{
  "num_key_value_heads": 4,
  "optimizer": "muon_variant",
  "learning_rate": 0.0121,
  "dataset": "wikipedia_en"
}
Below are experts of layer 2 (counted from 0) of a mixture-of-experts language model. Rows are named router (the router's row for the expert), down (a neuron's output weights, with its number) and show model dimensions 192-255. Each number is 128 + 32 x the weight over its row's rms, rounded and kept within 0 to 255. Numbers have three digits each.
After each expert's rows: a language model's description of what the expert responds to. This comes from a sample of Wikipedia text that the model never trained on.

# expert 31
router:109163121116097140192096093188083099154182108123149124154033136088103094140098122127101116093133140136105137116142189163107128117179123150078148105106193138122124128121110134118208115135099127
down0:119112171113098113089191118117106183148116086198099109081150096135142149110139138153139180131128128073156083136066126078176154154109118094109043141116124084124109131178090186123112150112138167
down1:114125198118098176123142116122129080097123182154112179149167150101142138145107163188165183068093129134164127121150138093110102124074143169097133122095105206198101127032160121166132154097141102
down2:144170143132144144146137141118221128107180093089125114098116125136111062167143081100131077114139083150016154137116117145126088143138046064163105138105158146128119117171169132167127060121140187
down3:160132061164156153157116155192089161130111095196159165087174094158133145093193084098166075124120137195137125108123148121180077111138154145121117135102119135069093123087090139121074127146066146
down4:141161091144154124173107143133133158158125207100149151127141173135114134137103174148130096176148142149122107103095108161070149118109177084104169223172134138091128145070089124074122094167081141
down5:123108136126104114106079058133133140147120087181217135141154156127120158095107185148124091091110120078133094129121101159165141095182128103189134132144160175158098154214139159206155121142091162
down6:134117155168110168110161193117137103169068138101139125146138179164149162144143098108022110121211117096139152140156077155168078163188164113102124203090097122107127066155111162122166123122114154
down7:111130153077125124171150100130081161133108108135081193130130166120134128142117091114104092138135157126072110166169089119114140121069099110095155146162121131087099115130133124142120132108185134
down8:125098199074128169085197060139146123187108124108118133114109173130146140124115126088104108104094134121101091105064098123123096106094132127134152158073127123116188173087160102133164153158118161
down9:136160109070151128097172050117066086130093140070140132136171131108121163160131100116121154133132083073122131092156138083131114087073158196128170124132095153121101121119147112204162089132150164
down10:123126118056138137159137110089152157102114131158135128077132136105166075117086144162156025184166200144144199131135086127115111122088144133065151129178093135164149169147175117110131205116081153
down11:096104152096132131103118174176052076110143121092117113142122091151144153140127148029181184090157119135173142198133083089052097137160097126161147156131171131150150087139141134075064158132136152
down12:130042136097151148111158178098125148205140152107122116128155146115132086155166048174104114102175099125096132105141165147187165154108130110091113130161087126115153160152083065145170178104156076
down13:104148099163145094089152100099090161132108199146143113126155163165137173118138143132160106150089092125108154179157126115125101116083139110122122103102103096176089130152132140092088136118141119
down14:119085115104118174098107121128108116142071175164067128160142189130104133149128146139188158154151040074123153168107140116154119147115108174198110106123154184176109178086086176143087127128158109
What it handles: Table cell separators

# expert 32
router:135167112126162148097131111115076152119139112147092182150092154131185168137130131093139155049071187119131148136111114160092135106115118191111193128088128118168136162103093171086146137050145108
down0:141135102111153105095155078165090124107107115216112140144139122118119149144099158114116127103114089150106103114131196147109121125058175144063106158128138151126106154130156116100136127105142168
down1:151143156087190183066114111132081161151126127159147087158108093149101138149133107090112137144129141139070188068139113138114134081085143125127195117138199133111124176186105151227130124156106162
down2:133115103124164148122140132083173112133112153096182131128069162119153129130143121120111102143107122074170098127117103101164178246122076095185142125131132130134130134142091086143164110184073201
down3:151098123186087073084134148117140140172082129092136166078156090148127138177130172148116117103213173088112127109122125176097086086130174166051094097176098090091104148098113137136084221135121128
down4:123107135150124133164164130157055118103150101137166112114150174128122117119160214091129116110147126173125150087126165111156136156162136082116150135156132065118123142074184138112123126148108125
down5:148128123140134104092129125148154149133117107064158127126120108139121122110093119106137129157131171107115166077110153114155147155153139151155106105187095089167108089177133165103089094131137168
down6:114074102125100092118203115090161096109150139135071142105124097091160168129136149174146078111168092152117221153161121138143154142063102139115127182091107143063126094121154140117126124047099143
down7:112092190134110145129101100194148171080124124153151125120118082106115089111088145181129102136137114128114175138088148110159090095155110087227107111032104141146141140138125115100142101144116139
down8:140171144115109131125137160126064085177202130083132097150096072130116138123140071155117065169109168126083136123130136072079148108063154090106145114121148176113151144136136142120128155189115107
down9:137128151112174053141121156127155112125059099134177120137107062134121197142133124084114152125130113152149112106089139120147137149109082184123111173105122135181137137102157186115098137130152082
down10:130073162091164079130153112146023146134074104144119153105082106092119139105169163130111113133096109140139122162136136134151080100137116128184200169095119194143161160111108139123122113119136149
down11:114150096090117119142152124119133121098097155057150072102124161170126104177092104109140167162082200129117109119105171166119142186099122091157142119107147108197187100097156188152088147133098113
down12:117106133144104100075136135139135171144086128171149177073131182131114124112165129190094123158129122106138092134102102138139049133077110143127091066154083114089096129110108167160193171132173129
down13:185115192134134155092147099152194092180128135123119097128103132112178150125195167122106112115173084124115143101124156119124144161119156052115145068158131059181146130099166103126171136139174127
down14:138142063174117122204162134137138200091092107099117074089146131223059160115125180146128151117169155168165170146119118109093131126160125108140119085162144114168156090146111116148076125104098103
What it handles: Table cells and directions

# expert 27
router:131116123141158156146154172113154059116117130118132135135149155118170136120150150148090128150177112151152088134102095149146145150143124101121140146113061132137152086115142162100099147152160151
down0:106149157155117107095127089139148082139138158155142147158124155149133156140131149145116120147112142069154124094117109138151136202082141125055178142110156165133133132135158149107106165120135124
down1:094085082079124115101094148145037101137127133124111073171122101115096116144126118119141134183171105153062103128116085097114096092144142105108181080093102112174094127119088169142200159065133145
down2:140102128135162155052147109114140078149146168136094094164152141154105176171153135103111143093157141100179117137133150116083106099118204180143186100123167137104154095108122113136174146092189107
down3:132127133136139156090165126153143191113135115163164063135179120146134129090140106061147111147086179203121130161116160079156099073090142061110116127135144073136152075035076179158144101167149167
down4:110132132166101126165120139105138112161134121074181084145112125162125156116148126099122109141149109114083110153096174104095140166113123067123119091113163153150099098113152174161181116084074122
down5:133199124158154138137186148172111094165141122055091113133131119141111119126136159083085143212122038116083139171102111171111163158155152085152163190092154155145072176123160094108139163152155169
down6:144162150089130193103140104134134128085131097154139146112093141114200105170079170136126130174116137175047109125097078139172126172102087125088139157134010092134098131112125096152087064095152167
down7:136149134218163084173068128078053078135163126102120109127108127125108145098159142190118149154136102108158136099141128120135133125154088145154146128146110148157076195145192160186118140146149135
down8:128173095135090147147094105114158114079120066144054143130170148133107157138180130178138081141153128169160082098189135110113107133160148151084171138089143148077118123123162097106106124107114079
down9:199181164136128123190121074191075117109132141168066090082115122156165117071163112175092127113113139113096122121105107148132111119132186096145100131158079121114135103157112160174124130114112091
down10:100157148137113137142159140111110129172164121129118101082086118074148116135165111100096092138106133168144042160119118115180123167086083128173122199135071111165109115166111177166149128157118146
down11:116094163150131057102120176164158110196140104139118132161113129125083091167131111085092107103144092116142111096109075100101135085088167140158156040119148127178156167118067081132096046102110125
down12:115138087094165131133095121078105133124109157116128121144144156120112106147155215126120136222119168099181119105163164137113175060163118072105158202106107118041153104128157124149208124128109117
down13:188126119121115187121172127106195104180094148111177148094160126128132078148135168179153147125107085151111128146158084124138082106115117138161171159083155118113154098116150174180136151128139152
down14:125162141114144142080101112172104096145133066099125138120143072035125097103083141107131132103176152077122132189074150124127159135121114129094128094147118141092120157168100186189190069119116105
What it handles: Abstract expository nouns

# expert 35
router:142096097116082118113070162105097220118095101083151113122148100127061118108074083202081095141148207117113130109144181156145096165123112100200125146082113112116094153101172133123112141148115082
down0:140126101157101136099086160132149182116100168066166131138092154206094111139134186089116166146085112121094111120108159133099128123086097136116225094127149117148056106089126137115099152099133201
down1:116120128140144083156128153105090155101131078133132148208120106118147116139168104122155139118092119147159078127102140129085031118127143147090125205190102140160130130099110131055137148137123194
down2:138129173150142150139157100194103145098149107109134134090151173136141099138144119098145142129160176060112159080127112116131091162139150157114118123105088118071116102047164173133094141112128119
down3:150145159102145099070123106114145137144045104143181155072129130124095060152084139103110154063164110143152169125134080135137120152123137103120078111109122091159147123128112158111134101149130153
down4:128084104114129112086113108159149060136088139135162172087157154167164107187168144079130121128109137169142073082122102133162092137169068105121104161162146111090063178125151090112194098133182094
down5:194186187106140175144148107187068143121131159114113155207099187095083232130138161106088078123182156138137160083104151133150061102127089127105141110082103126043113119138138112129109139199140148
down6:080075147096108182162103131087121121152118092093127086140085137058150079194118141146111192115063083123063081176158151126132169089085045075134108126144125080107073158212116102124139069089172103
down7:088116160129119113131114132170041078175131155162164176140100158081143120124160088160127153131111082143119169104106112099149089102134119149116093179086137144153143132122155156124111105161125081
down8:113194073130136121141161087127173140147111084117138164142170097132151190120196120171132149150087146124121134133090081092140185152099098136060115166136106102138127098104082125181142140141098162
down9:122086082175195117107150102149136085186120099142137142082129046133160067175147098129100149150063145157147084087075070115161148118183088150176110095141126070100107129166119085090160136110170151
down10:112132113163119097163145127107136112111143119110104115149134138113127142126128166081153158159142096111126159064153130107136129152093163172133067136149104158123111118144111110119077156171154175
down11:159149132135073092164177129126090173090127115140145069138134145142104154122053106063127149138135236121131148110116178127069146114163140122034139118144116064124131102102115114153150124178117125
down12:121157109123166202174194083141118172128155183105155075082129131140103136124163118151132083125090085117159074099138157089086053143159113129131144163120123151139118123154141104141039110167072180
down13:196133087103120084149166098094174119165112129108161151121154127114145086086076096145161128137133076107091099189110176165146150072190122154097157129099156079167139144097189163164099108132118101
down14:104143156087172147124149196119121170093173179124139140122139140083157121106099106107131135153153107183192141104119165137169098115082149121152123076126089094155125070088095114153117172169114184
What it handles: Proper-name endings

# expert 13
router:128145143123111073119106085121108147057109150112153065185108134092136085138189097115129111177148087130096115117126096146138100090142137102071138158126127117110190087072089122058135147150128100
down0:072170182137149204050149146044113081151115129104148154133124164236095102111148087154208130143080124169103163104125149095108113118142143136097151172152099082086120100115096151136091119150131164
down1:118155131151121095146120112162167082132112131117181138135102139147135113163058100165136148143107173114067175200134102179105139115146115053175056144140134118045119100151147066127153117119127177
down2:100207128109143130125067147108146145168088106168170138127094140126169145132091115085154203097193178156063143134096140092132103106145125136160132083120133152167070148170061105157129147150108169
down3:107092187135110099127104156121138060157143122159190059043137117083111074155162089124103172081171143157155166048125157050099141179133170161109188115107110178203135165123107136162133158139131130
down4:117104152141071136099122170137115168122135164148163136179140043123203123154185141192128138099128126161141131200118133114141096095138117094120108113115127135100116188110077101114124164142118135
down5:219148143135144063147145098156154119163115123103164049118150147151075159125105137163154181152179145094131077159101127125121083181080082072097102120117114138150144141065156141179155094146058086
down6:144136103137181125194114131126146143186091059092117128103118116123122104140145143093141176098138118131170196138083173131101080152087172172194137158161136135115106058161129130080189103159151140
down7:102067161121078100116096131150102191137159143138084157139108172130075122080207100129098129141173181158149166106078109118092133182139146067133113114139116118152095113085166161129057108107115108
down8:075060111156152079089139131099106076172107144177149141088113115082176102090100125135141114145174121178154110142084123133099107101132124145156157121182126114164130123147100199134056131165113114
down9:129100131119129190137171124084040097131122082081124102120114117091076113115187178089058096101159114174127145176146146112109114109174113165158113158083126106108165159105129168198156148126129093
down10:077142130120140156156139153064152142054134147174095117123171135096083101099124125077116161066115165053139102118154122107122121082137073119119120068115097130125154083071089133136168149108151096
down11:048134110184094124143113154128135114176164130151081075154083162178160091110153051073118122171179112114101176132146153113160117136153146126157119163143145152157117120130103153149137174096118150
down12:080182146117175117101199081074094180090179122140118068176113061113173088127146112158143107083129180108093125123127170126104171183080127181052160097134171150157133213165078114103107066115122091
down13:124129130094106166111126091153154073053120064163071132135126137096161149137125154160174087116160127114163119128145137090105102104174105121125089114151112109117098156122092120114133123118082108
down14:114076120151117166102089129087182150127131120159163135116076095155136155121139120149136094141132101133084157142113127185127139157136162116102163124145138107123137130178199147165138147126111132
What it handles: Infobox field punctuation

# expert 7
router:120063101161107113120124099103119092086109080097188122126087095156163130120166159091096099138155151177111105113148085133153132096106050095131188153191113111113128121142144140131132153118167115
down0:180084119114126081140118148129131099131179105103100134170173096183098132199211128061081155182106078083157131096151074152152140131110096066122068137095150152125161144150163109125108152089151186
down1:192151052163148107129133144089139150154092133154148108145125156130158122164092151151119077108104157127081124146178123158147122140133195093136113142106118126133123145128165138150100085155136076
down2:101166172129133149101159116148133105145157103135172096139137157178099078141129057111157127128120093058148143079126172152097177206137146166132190076151142161164095098084058136124157131162157157
down3:142081113160107161097140131156154118166116140134147117082112146144142092183116095175145127140121033104080141080157168169161094128128135108176105150099119185160090176118144111133142115141081117
down4:098107107181120165125130097115128174102091114180157150121152127117109180140127097136112143056113129147154162133121122093140094135081128144130149096097127164102090102163184103177098073198100105
down5:109118111161184148081187134080111087155163104123139185113177154114115116160194134098112146118138067127140113132122091074090096092093152157072133115134086117125163190130174160092110115180165105
down6:160119160103146101125175171106152110109059098128113130051115127111094059145121183138067120090155118130157142125155064174097146114106127161161160133103134098165148178134175185173110137132192082
down7:110103115133111120127111106130151143132149169155117140172100117075157126142164112157117128072145182194165153135113086171124101171110183154068087130196115067080129110128153111093175154111178087
down8:120150161134141103112127148112173123152156149121186147081099120109156122048150161142091082101167123119113183154185200166125084133158087144172169141173134081153150128082103155199147140101171102
down9:107146123120098105106111123142111123105120096157066124097103091128159109132103116160148142101091155122123127130138066115168128119123078105149170081128109153129129116139103078101167132117092119
down10:128151089168158074113156128156099131149125091209150147130050145120106131143096130080136160115067143079203129177188176130159085116091103144152091108073137154160115180121126122149186103181104182
down11:072154061120100138164144116056123125115163057049087142152082105126170144171141056170023116129188167188158150077133134150120125054140104131093163173156087122120078102129149027117123152092107131
down12:173189078140020151128233119181172091159071124145156077173168127105134156095081075090122129088124155121125157142154101090150127142184102126102124073121149182145138111108119179151120094158066158
down13:128142130126136162149185116141109096133130083115105169135168139187144191109133159157130123127096119116098078193128113127088157156177107085125103128149130097151126192074131145108183104122091119
down14:148151116126102102155096171074074118152155148092146115181135087129121170106172137076144119092119125168132126147109192084088142077149131138153087103180101172169137110112145166084123116131106075
What it handles: Science and technical nouns

# expert 38
router:083094117159102156092100162107106146110104107151116152160087084206092121139098125165086092172088165140138125153074147163145087190125116148190139156113190156182109143170146076115101138158147127
down0:106129166139084143080098111146161086122190174146127096111131123135115120110118149136101165136177156072126086098090074153108146166109182237130115146134140106161071129118169131095216121101106093
down1:139175140106097119095138121098149123139146109128199138151131123150115117122174186166153139120152056110186166117074143071049133137159114154184156188110126111179106082122116094107137022098117130
down2:166127194052069145123100101102147128124151116155082139187108146147070187136078100127118168076118104042076111121120138082122191059145095127089177129141112061097133117167143118066099128121104151
down3:146122149142140103083189083102143112135142157093176135151112119132128138113115123127120116143184132092106178068097183120152082107136114129075111067155142101150135106069089124180139151120187119
down4:152111115123078171092161145131151158068103121144114099150141096116121105149101118109124102103059069140101082143114099116066141065098118087129098112142104150089132156175142087092175145142076148
down5:124107103104183149120132133116147156155087108122136172128069156075102173084125117141060100151146154156181100134122146138132133143126203126090116142156131111178063092073079127130187174127154060
down6:124145115135114047169148129086101105182132092154115108176176140138067171123095099100165121113112080137115060150096168138145143094107052085155115193145109102111137082133119162091120072127150124
down7:143152166178109152159152120141223126087126124093082077172083113037126106172094143132136118082164098147091114114110155111085162183114163068123132121055119159109151131105119154167181090072093152
down8:035107097129141097140145083139146123200136078111152118114167090127150100116168120095086152129101100080103089152138150124142170143149160124110171114088115117167122135165215092122162132159052129
down9:080083157122105104139206140114133125128113157077112094071122078126137122118119131059136154158130146188135099136092151132120100157182162166124167090161144115152124151116089140159099110076140115
down10:121138103081108160108127176160154088090195162129092103103177180123113125155139129083135081083114030123118121112101127097211138142137154174141111150082099100122123110118172138135123120137128105
down11:134197104113165096158070086085138160108098090141116083137057115139203184165159204143142064176147213108164135115172118095117106131128085120108160137139113156090145124111082106124079152068134108
down12:104095119221100142203169145126149164223070079165106100235090126122094131170135117085187099147131155116098113116117087120107180151193119170066117130096104161131123130098111125147102076135114170
down13:117150112075106103041133107192130136081141059124139095079141137104135138167172146125119150131132098087142084102088082132104106099060088134087080076111156113193152116098116120142161127118140099
down14:089123173160149122116135124189170071114053131124150098129106209128108142166119091082095114131109182140166107164108116135173101042191111158167151095119154134131140078068137151078125135146092098
What it handles: German-style name pieces

# expert 21
router:152161064102185140091157140158159102104178117156194132134126130148149119098078108176191145170130114137108142097118100122067197187156121095140127112151154081158101099097120132122145174114139163
down0:116125131098107096105195128121125146172102129157135145102099120096134062093079159148098126077142146113167193058097125127101149153110068129140117173149144120077100096162118113146141129078150164
down1:159152123218136151101153135144136150183141172108117131123124146104162109140086101167107132153139117123084090069117055112096121139142140149100091129183169099131086143131136107132124135060112148
down2:110124124097198126078134130145117162162148166053122066215161154108146116046115151108089130139112106102122102135121139098176105138179148148147094095157103137124144130179142163145195065163118126
down3:137134143071106123106110131178086104111120139159095072084163117165140114135102103176126132122176144113071174109134114172141161122100134142108131151117159133027134186120133130180092121125174127
down4:155126138138133103133177097101102123164098151158092084105163121121125140122094096112150096151155148135164084173157095113146113110144113146152066142152204107110158083165113128120162120102147152
down5:129165115099095100085177154151123090132086182150137184154064097183116124113146097153116091173152057087172165142114105114115102114071030116206065099073165111097112148138158174138110136144089153
down6:137096149154155125111092108078148135150159121152079132163149151135153107088127147087134189169130101176135109162134097149076085173092130113171110118150184128120200120153136084132110117138142161
down7:096152159157188130130143147132110181134178100123151165125093137130151046156138151121116120131125110142118152086127126154113123186119166124203077216143131168098137146137143113124082106081097169
down8:127145111068171107135054093110160144193111110086134128173106161135177176099152163145120115159161221167133142091122090159137087152122156148070117119134128174111147143136134094158093095057108121
down9:138126135157109052118136130198101152061160121103133084165157134131092085130170113118168173152161159123113104118113059144143135147085117128149106096105144171115163130116117123173141138105138083
down10:105092106085141163077164135104183064130121189119132100152163068044088153114087145158106106167149178076116148201147159123133160144123165161151149103103110181142068057103138179146104146084128113
down11:154156117133144089159124145104105126127127174141186097166142106135134117149093125118143105049160164135050103136118093127093106118175130122147150160129153083183176175057155097131117155149171113
down12:162118171108104110088089137116084142136130121086165099149108129133077188109066087101107146054153140097155126156165148093094186104096107126131105087127159159101142156120058177133129128105124130
down13:134119091175122086159124160079124090150146153139122093155147171153121170107150137126146129077154175158073140086143137098121100217168047142154182155102114137124110156155179159108131090132132127
down14:135110163103095235158138090110169147186103112106148129125146112121167119070090119093083129150168140146135141111135110156138149084108141164076135157205124105141151189144144071164107154124124145
What it handles: Articles and determiners

# expert 9
router:112120151059154118113181137119172105089123113146157108140126158075130089137120145106131109070137137163089115140136119118004113178145139139132133099120082084178091083142132120188155145128099159
down0:127113130087075139139155072124122108167123074086077121126193126150107129177181149122070122087133188076117130140128129141105111079096047117150172192133189168131119120109164144109212141093092113
down1:135103079104132153123169113081134194104067159201153096124127085157114124163114132141177109109155113088095155182137163186100115151186139123120091142126143124127122122112157107122063124145127124
down2:123164111091065119072108146085161121181135072144117111145105073186162103129139153120136181194157130123127106092121126164142176110132167122171119144054131110155097149150116115080104117160136086
down3:105080155115115111122150106128149146144131165122127087130124141131128104138128144118094103146089100089051121148158136138137124188155128148078137106072123147053140170103096081144145175130056111
down4:130140111094139128157194125147116209108109118117076058080139071195125094130135053160164138157155145130117162059131193111161148134078108111099161103088091124137162106136141110169133089121064098
down5:064182173115075150094186167118193087097159162086083131094124175140166115162129130137050113142152138109135162084134178173096119094120090076086147147140138123104124127122212161095122161197095100
down6:142116136107158113112108091133116197129132061146156129118155146131150099112156102205100066158083117142134160145095139165127148184145159140105073132180180126116156149163165137159140093140133070
down7:170153130125198133098130152151194125097085106060062107115125223162140121068140083147108124135104106152145137126075147132102102128118156144110123116168101098157094160101156097124087135069062111
down8:107140112130113148074114105236160137134135144162151145161125122168158152097131104145150098171130141106135111105118167112123153127160144164099152179123173101085132134079088110158136115091140098
down9:155095090124122105081145192145161179132146102044086115082108059099149118055133093133093142115167071142152180130113178162087140153132117129032148067173112130067111163135143176109120184062140089
down10:134143161136117086161115119134142083098123125115156166113116085192168120146171119143123135130165147139114127139160118141086172136119110147063137148115144135064052021077109134133164144098141104
down11:058144146152136104159170092101136180123135117089092144115153151116122152143153162130127126171147115133114084102170097061201176162099153130149181079083156103153155058121130082112122192114169139
down12:130137120071109185130112145121128139116120131146127114185140106132122140123113098051151188140077153174102116157144131103089117091161147077149168096167076144136151138195137088092067103105100095
down13:111142121131131112167089133171165069120110135156123121104123201153120145147061093122170110120171068089155143119089116155089117135146189122095081144156164091180141146142139145160092143148072175
down14:077164140182131117138132120170127102175123197132112151126173140068161094140126144153117165188110098143145171137149107127090152082168155128109168163154141138083171130143123065187169133124132096
What it handles: Commas and conjunctions

# expert 16
router:126100171147103097135103104104054163156114184074096125121119067146094114086087135143114136124135172147146116132109130125146033115132152149212128124111126164158094103150150129115108099149119092
down0:145154123105135121167163167151160079134137082091091173074163118087134195142094141148133119086224087111191134132118098182155078119091170152128129117152092101108100134137079156110083105100107122
down1:128080152146102161229160115175120163163120144044105160159111118162102097060122137164087114144178148161147163131148118128170103154112137151119211088094119132152043091127133121114162142189100152
down2:134057123131148232113128075112171158106119071112101115133124137109100119120107147141140061061097096125111128125134122169151069108143146140132139187149161149104155161180153085178117118113061095
down3:138182134139156125104103073084094099123176123142137141160099129173105179105167093105125146105082101135134168125124153123158160164185111058110054134043154129126065123151112123077178090089102124
down4:115123129183142135115116146165094114087143076133128093106045170133130097132145179140063114134129091112200155077058123123153170108097166120131147153123173145138139126148131158130092146102118176
down5:101095113119131122122102102170160150171124223152179116105130062149094101100080058144121173151089073146096110130106127120098137134181142144161113095147084154205117092183128101143113109073104161
down6:074109102121134114145107106136151215144129100065125104088125127122133109074101101118170151108109115119098085084039158145128111094057122130211143028114141131141130155211175130122144156157122112
down7:105106156180196147162127107126148089086127110185111134174152165063098102087146155134163166203075145082092103179082127090078096131110141101166157178166162138131172160163196203124180131086085076
down8:137104166093154106113102122171101169097159092165126187097144136132088067156151158126176152139102132160089145106128127123132125185126163124060156160105081164190164187112107139109116109119046158
down9:116158113089094104133148188095112108201126115142155138140116082159083125093138172131170137115164134127123156113114162115135057118140155190158158119076103065119109066085071113138084120150067133
down10:131173144161120101145102133116187119140136138111106122182099171151104146132085154085085090157134074129164161168123108120124082128109101131105092149140100065152010069145129171138163109192172132
down11:104108146147107093130114176149160138147176123142125086128151072153114127096142134144081120068107109162151107134134142167132152141068132150130113086135133117118150150096125166123197170119137129
down12:220142129124139153177124175125181137101165063084165156112104136095120085162141117067112169145124170126161110126107085132107129043146151153112125124159119188141068124137134092103145126188191146
down13:096096123105125094127107103152149111080161151117178116114192112106088132162158129155136194109112127088129101168152112114147124170083159124115133097147098228140062098100128171149092119159121143
down14:166093155122084101156083132154163091126081144114152099149110131124148142160121145186101110167128202150155106110095149194079144161066127140172139111139166126073050094127117165135131194173169175
What it handles: Place names

# expert 47
router:160076111140169142119135104148077145144070088096103153125162117163099106115130142150107105179122124122092135146142145120114113156106163107101136142134086131092103144077074157098149131122177155
down0:156158103149084094149160112111182132204180099089128098154110132129092138084172129133181162119181166144091168075109174122165072123109133112140129113121128111162148128168116115084142113127083142
down1:221157141117113131135082141133130157114124081082106093150145143076083113115177122111131163169084160125119132132150129129100156170144113117126110106150111130115144179127088123144112101052149083
down2:179156149157126110144147156121154116144073204119131164135129151150086116164158119112097101172168130124202160061152110106132141173120126089098127095105136135042149129043168141188117166139166087
down3:126088200127130175113128146150153171062109135149071127154137101086147181151098096128145167132118130130160110108122120135080169120174106161103146137120065130170158179160102117223104109117141118
down4:106186128123166091102142164169153128129107108117144170120114087113162163125128120119171135112147139149100147111133128131157098108087125117129161116131137147199173137104105138122114115103152147
down5:110181086066116186151100111188133175159117122193157142144155098116138126107110163134076152167123122113137139111168157146062066163186119095105163180133137117171113149099183128127136087132127079
down6:180146130130078167094119114116105119074133113156163104162137170090158171124096126097114137097147122172142104150200079091083110078156133140082149192105123130146147131101095142181147138148149143
down7:132172121120165194101150148122132084186118184165079125114132086077051142153096142138118114138126083139171205115116155162250140135138140091149099148103120116096083134132192113099098171132174126
down8:093144135119122129110132121122119116089095147162080125064101140132113202131127119148129116182115063084091180188183148117116130121143112170112115121160153059126101188137103101112107145096118166
down9:126135073145146151079127114145139117155158122091103134134117112159171118104126108098080133181152176110162120078120156077091109144168131136133087131132098108112164157088072138113088126142099145
down10:168180107096110136177098112106155167121120085103079101188113140168098142090180034181137129144104194076157098131134130125144118183165054124153168137179139098099144111125167143098111163122141149
down11:091132130148149178100087125186150079100142105172096131010089054155096140107086107099120201138066125141117084158121094137074088094155184158142159134170119078081121135083080144136102144193055154
down12:126047149099133096102111167161152114109106124188141133208076044130121078074096121166150146086152128131126125181140150085157070130065148158139128077130126151104113098114143136094080108146092094
down13:078120046150107127127156102110180114141144146124112152099084165136113079089117151128153150101082127142100148217106111101096033145171149101174104158131096150064108078104113107121159113147115183
down14:116098106149112157151158097085124132137136189119126160151096092127102074169137081194161108082131141159150146096105102186133143139117062157096099120144105200137128145128185137148145119102120105
What it handles: Evaluative words in reviews

# expert 24
router:138094141147123105153179128148151124114074148146077151097120175145172117156132112132090106118155157116086125086109141184130141091129075152097100136120160099079208092148150121079167088084093131
down0:101145198099143167151033067172176127170198142235110067114164107123074115158141143118139176125106174125169102173083123080139157106146138178118119118102181115119138149057171144142107155125113119
down1:131050094107135160119080109137112106174100133125068186191132140092145130099200178170128091113163049158097118208108101083093154117107127142155135116140082118110114110138151158109142145115127149
down2:165161110154102172180138128100083080101126165082140157075149185129167092135080126100063197142129160139137084152127116105215115114153073092150102165089119133132101088110168147096166083115162089
down3:153111152081113133107090088094078099129175080136165142103110102139124099117070093107149129116052141092171218111143136120067133118165094123103164147114092127118147123133092152124152089097104172
down4:216130110103194168083148102132083119146132141128109122141076135139150187148118190083103140158153185128143206052114149205138140159128147069127076101171113143180148079145184079053100201117115098
down5:148171059158127136110119096166112118092142093138079074128138128113136124151101145097112136111136119169109082143130112127149152165196094117121120094141077190153095037155150141110174100094164095
down6:162132132137161106069135137143106147110116183113076145139105150116181128216139131068107150179120121101134108026140113088165133124127088109099137157138096093084138137114121131123124099091160156
down7:111154134141186095104120134118098178043163151161153127153156156139138111165143132161081132106155070072111091138127159116124123155150070126130097137111114107155154144115095144183124123168124095
down8:124100123121185136140153092109200211084137199154098156109107225098138111120153149129135174120102123108121120119114174098109101127086084110121152101224169163082118172116114122131121114096095162
down9:158235095158124071081060084079070175122146063202177099149104110118133122104102210142123148103121149133130155142101158145133108117106129150132116124122082112103119136111176126189107143124093126
down10:123127094127109119141152092085155190130106150055099100133110112157102105121070191134114055131132117112147155142138161182109114094140061119123080055138116080163088113151125144133088116096142091
down11:142149142140080137115135188126134115170129156102117161145152114119133105072150113117129132131154171147187117136111151160119140104124130107143142107140161138124065075155097194152109123093128151
down12:128124199130114151070087102076119145135102180116119146092164071155131050179110088114112116122130136108123102182162161150156141119124135126131097099100143139048149103117113093089162183140129123
down13:127149157089054178078159115143199098104150206164171171131104155147127179136103119103131125133181220136094149068102161132125122161127154035113161074141118154135095140088206104113075150187178098
down14:132141120120106161128118108149148128139120117144137152147101196153114125074162149107124149096148135101155162086163165096131093114075119175107099109108162113121096140157080134143068117112107159
What it handles: Line breaks and pronouns